config.yaml
norm: "rmsnorm"
init: "normal"
init_std_up: 0.0361
Below are experts of layer 8 (counted from 0) of a mixture-of-experts language model. Rows are named router (the router's row for the expert), gate (a neuron's input weights, with its number), up (a neuron's input weights, with its number), down (a neuron's output weights, with its number) and show model dimensions 0-191. Each number is 128 + 24 x the weight over its row's rms, rounded and kept within 0 to 255. Numbers have three digits each.
Before each expert's rows: a language model's description of what the expert responds to. This comes from a sample of Wikipedia text that the model never trained on.

# expert 24
What it handles: Spaces, dashes, directions. Bare spaces, hyphens and en dashes between numbers or in scores, plus compass words and County in geography and census text, e.g. east-west, 0-3.
router:147092140141110122134160132103136133159185150098108176142143133107078148115157148149137141101136076163119146145137095183128160181118126131178116081097159137146157116135124130084154095145143098111132124096111107156124152127165111126106085100113139150140156102090131132141143116121110102141104143118134112123104126170150153113123115112095108114090106130132136148118114157091118135100156114124151133179165102152183117143129118075120134116120073153100146134143140125192123156104147123126138155171139125130099123101127141130162173156129125105149113131127166108143135139107159102125
gate1:112145112133118106116145113136121146120114165095129131139115130153153093144151149138129137094099127157146116130121116161097123096167114104135156107142101137133112171133153118121142130153117120094096144125099155167140184145150128136119113106120166112093145074166109136148093103107149149116120126112131101123148145137150170115158104067112152185169145119153138191125132150112118087142133113119135130109115166102109076137113128147096088134117159141137091159125118114126118163114131153141097168094175127142086110113104159080101162103150094102144121110144177154133145115130166175138
up1:088102107122121098112151095115123150112096164112134165109121148117140111122149107074162118130179138140120119134141127166147164137127135125123201110162099114131164115151094127168121103123189159100139139135129104126178109131149148103099157129130132117135074134128136139129159110119133120087111148083131122125124160127102146127086130130116149137158099175157125166150135168136129158106143145110151124175148119155163122127151138142118106087172092103147116121125074095130135147153113145122132168111120102134145064157134146139119071128135113151106162107148115127140124112085123148155
down1:163118165137149143160109117108108105101121143112146118158154111161146137111099126136109121068110148149147154135085114145093103104132171135137104132142147145169137108137112112166190129151114140144118102171140106101117158120081121182101123122119104140131134110141116126106145080133104106108127103104119123111143162165134140106106130138125084124168174119136111154137098087149144186179141105110122109136122119127134133161095172098074112160128152139117113104124129120141130147108117139187158126113136117195087093166105124145143149169130133161127129135130162112129121127176143139136

# expert 23
What it handles: Number starts, place names. Space or first digits of numbers after spaces or parentheses, in coordinates, areas, ZIP codes, plus place words like County, United.
router:162115130120097109168164086147145122127157159108110124132107153129076115153147105166165096091128147138169121119116121134134160150130123151167113086133141174085184106107092129148118172136170142119150106078119134151110124169128110098095134117133130135151177123147130104102157135131127137155154152097115119183088122131120147097126123109116140093095134115092167124130139130095146138095153110124112116131158105180113129176108114147083113081114109142141111125117105130121132130143092166073080150157165133161170111106114128128139153118125126113136119115150127131117109115120118109093
gate7:133113119135138111127059080130173172113161143113102113094120144124122040102086125129124164190120110096124145122105112137148145130145118137118094130124148153130134099129100119142096120117124152151155134151135156132074131121141109120149108163134120111142100121130128125156156131103137161106127134099122123157105120137149127118162143127163124106141142082172121133112096101167152099112146161157114122182100095162141129110162127103113156085099128122160120131143154128131095126162144151123087143125123110131168107102085188113122134123140140144101111116119145147120087132153156138194
up7:137124172113118134152201142109138160154091093101190068148125124106113165131129122144128121105152155099119114113116112081111131140165145155112114135076095134136146122126146131115104124140136106136111145124127125130157128150151137105137152116130158113107154109131174149161102146140111170144112117114187120104166082126128088132113123199136124133144116086092130130126142117102095122112130141135151182156143102144155139127103153143101154152111124108138152140156147156098137116150118117120146090091135115136161153135140121131110146147051113127127146089156122105159106130128175153092
down7:140156155074149154158111154145172119171137114175171135125155116148162110149193110142102120080130142180120129132119122114081106113139136088141096127123126114120132123134162121121098167115121128094086143075140146124143183131126154121159128126129105142125159115149106156151158148111160135145169134132155169123136104127127133112160098104136136099130087107158118131105119110101101117167148116100115123163115142187160110122097098141118120120116102122117152084094112125114129138094129149123114148138168109122094111141099115133105086142068121092134158133147133136145115089099128123089

# expert 37
What it handles: Mid-word lowercase pieces. Lowercase consonant-vowel pieces right after a word's opening letters, often st-, in nature and technical text, such as stamens, styled, scarce, Strength.
router:087150151148124112153157131093146152197113122149116174148114129127186125158183134127134131158123136127099143154120157099127116142095141140132112135153178155144129093115165133166110141141138127139155123159117150138129136097118138099148083158152171115165117168104177107084094153154108131126122132135104123109094151135111149161100124123123094108120152093171155129162104081118156123119126131095102171114137140112154152107105092135114095146129109115133142136139072119138150121123121105131115099131137095101150097152155168095124114116115114077151130129152092149178157110120115156143
gate7:152159091140103112104161140148157131199118152053160125161117127153130124109107174153161112114077128132133133151145148135136136135154150086133109114151133120104144171133107111140097190144131175141113094084164148097135106167149126134132134117147099143138146126125112092135174128175137171102106127113125134111108135175109147117116180135113130145131140142106179136137103108148152144169182151166109124087159125127122135124132172099150118131104120126115115115144133159173139123140114084161142138129152126163116146129126123105116132127091101090119139131119166159113122156149119136117
up7:158138170125129067126103154139108134101131131147105111159123183133128097153136096175126111159146137111114101086156118136059145088127147121085163116122118145116128148103089136163123148126123086124116106095137125112114121138110146110133110119134137129119128170116136109107115140142120149086117096148130164141088133106158101104112118084151125130117097118147178120110173114147122140153152156132104090123114080124157100132086105159157130143128133112135174127118096151150124121160080114152124113117146096133155073114103134128141196102098138173117120103101145122120090159136094117140
down7:103119095168130074113173134177127179157136131127112152146124124139059107130117107182112095152093188095120118099110125141147177103127107129116117111135165135117108117167121091135145104103107131190142130121147134146160089103115096135133082121150185134119146121139108146153129137135099134100136101136155126132099118134111155110157115095139109129151173147122148099147136102110126126166145142178148116142126097099135139116140134110129099134113167081135084129110117146119126127144081121135113103127161124164108123138117121110162106109125124119112106154124127119149050128149099149133

# expert 19
What it handles: Word-internal Latinate pieces. Word pieces inside longer mostly Latinate or technical words, plus prefixes such as neuro, sub, anti, and leading digits, such as periphery, thermodynamic.
router:107152137077100126140161141116106146151139112097129137157146138160133113122148122173141108149171108141114101135094161089131139106147113118091073129160168068130113168129093106115116117130111129175170145152118124104145104089156102144144107133143147148104110130106117144114145170158146130148124177170103103137110109134115161129126162144137103133116141128131149117168176082109174111128147155101144155142116160100135150101152140149159108093120120149129120156134105117123144136128113149111120081100149113132112154120113062130131076094129100094142153106098097104172117115133137134088
gate0:149119135112117102095117133134126066127158070058109120137128102113179100135101155110127173122102066122136100119120135074156125118146089150112150113154129111152102159130136097125126202112155137142122134134118165151143104142080112158141154112128115137118104118119128134105140158125124107139128107160151107106153121069102110087111128109120127112143136145125135114135113124088107143134140106132114138156121095139172120118129135173131110169092127127153153118143123098143064136104130129149102100112075140109169149112105126114116106138110147103119151131140124156174071122101103139138
up0:130154121169198122182114151102128115119167083107121126083133120130110151140107114130124145139103126127100104142127191117108108140141115137107112119133095133123112140066152106165110100136141108132134172164130127148151126156167135069092094149126114096119108083156090118164098098137129158096192143129172129123126083079120107119135137129181168126119167132151119095113125174076120116128105149148109091136118113123137108145112145158094093101112141133110155095103145145127106150141141117143116153116136145121112134131144151123122112097118132129142101145150137134170096113143118113146
down0:124154154121162094122169119155118135143104132100127126030130163132137149135120181165121102093135134135091163128116089134113141109133123154144151136139120151112131109136147129144125126088127145139175136187169109148107127097133150093090145099080121093131131141099115095121124158114166131152176122138073124109104098129134119084117108156097100133119121096120116173142139143129101154122103167162095156145098139118136097116097155089145128095111129112128100114140086121119118119112141130140131132130110144096121131115159120154116090118119091116168078153145106150117125129107096121172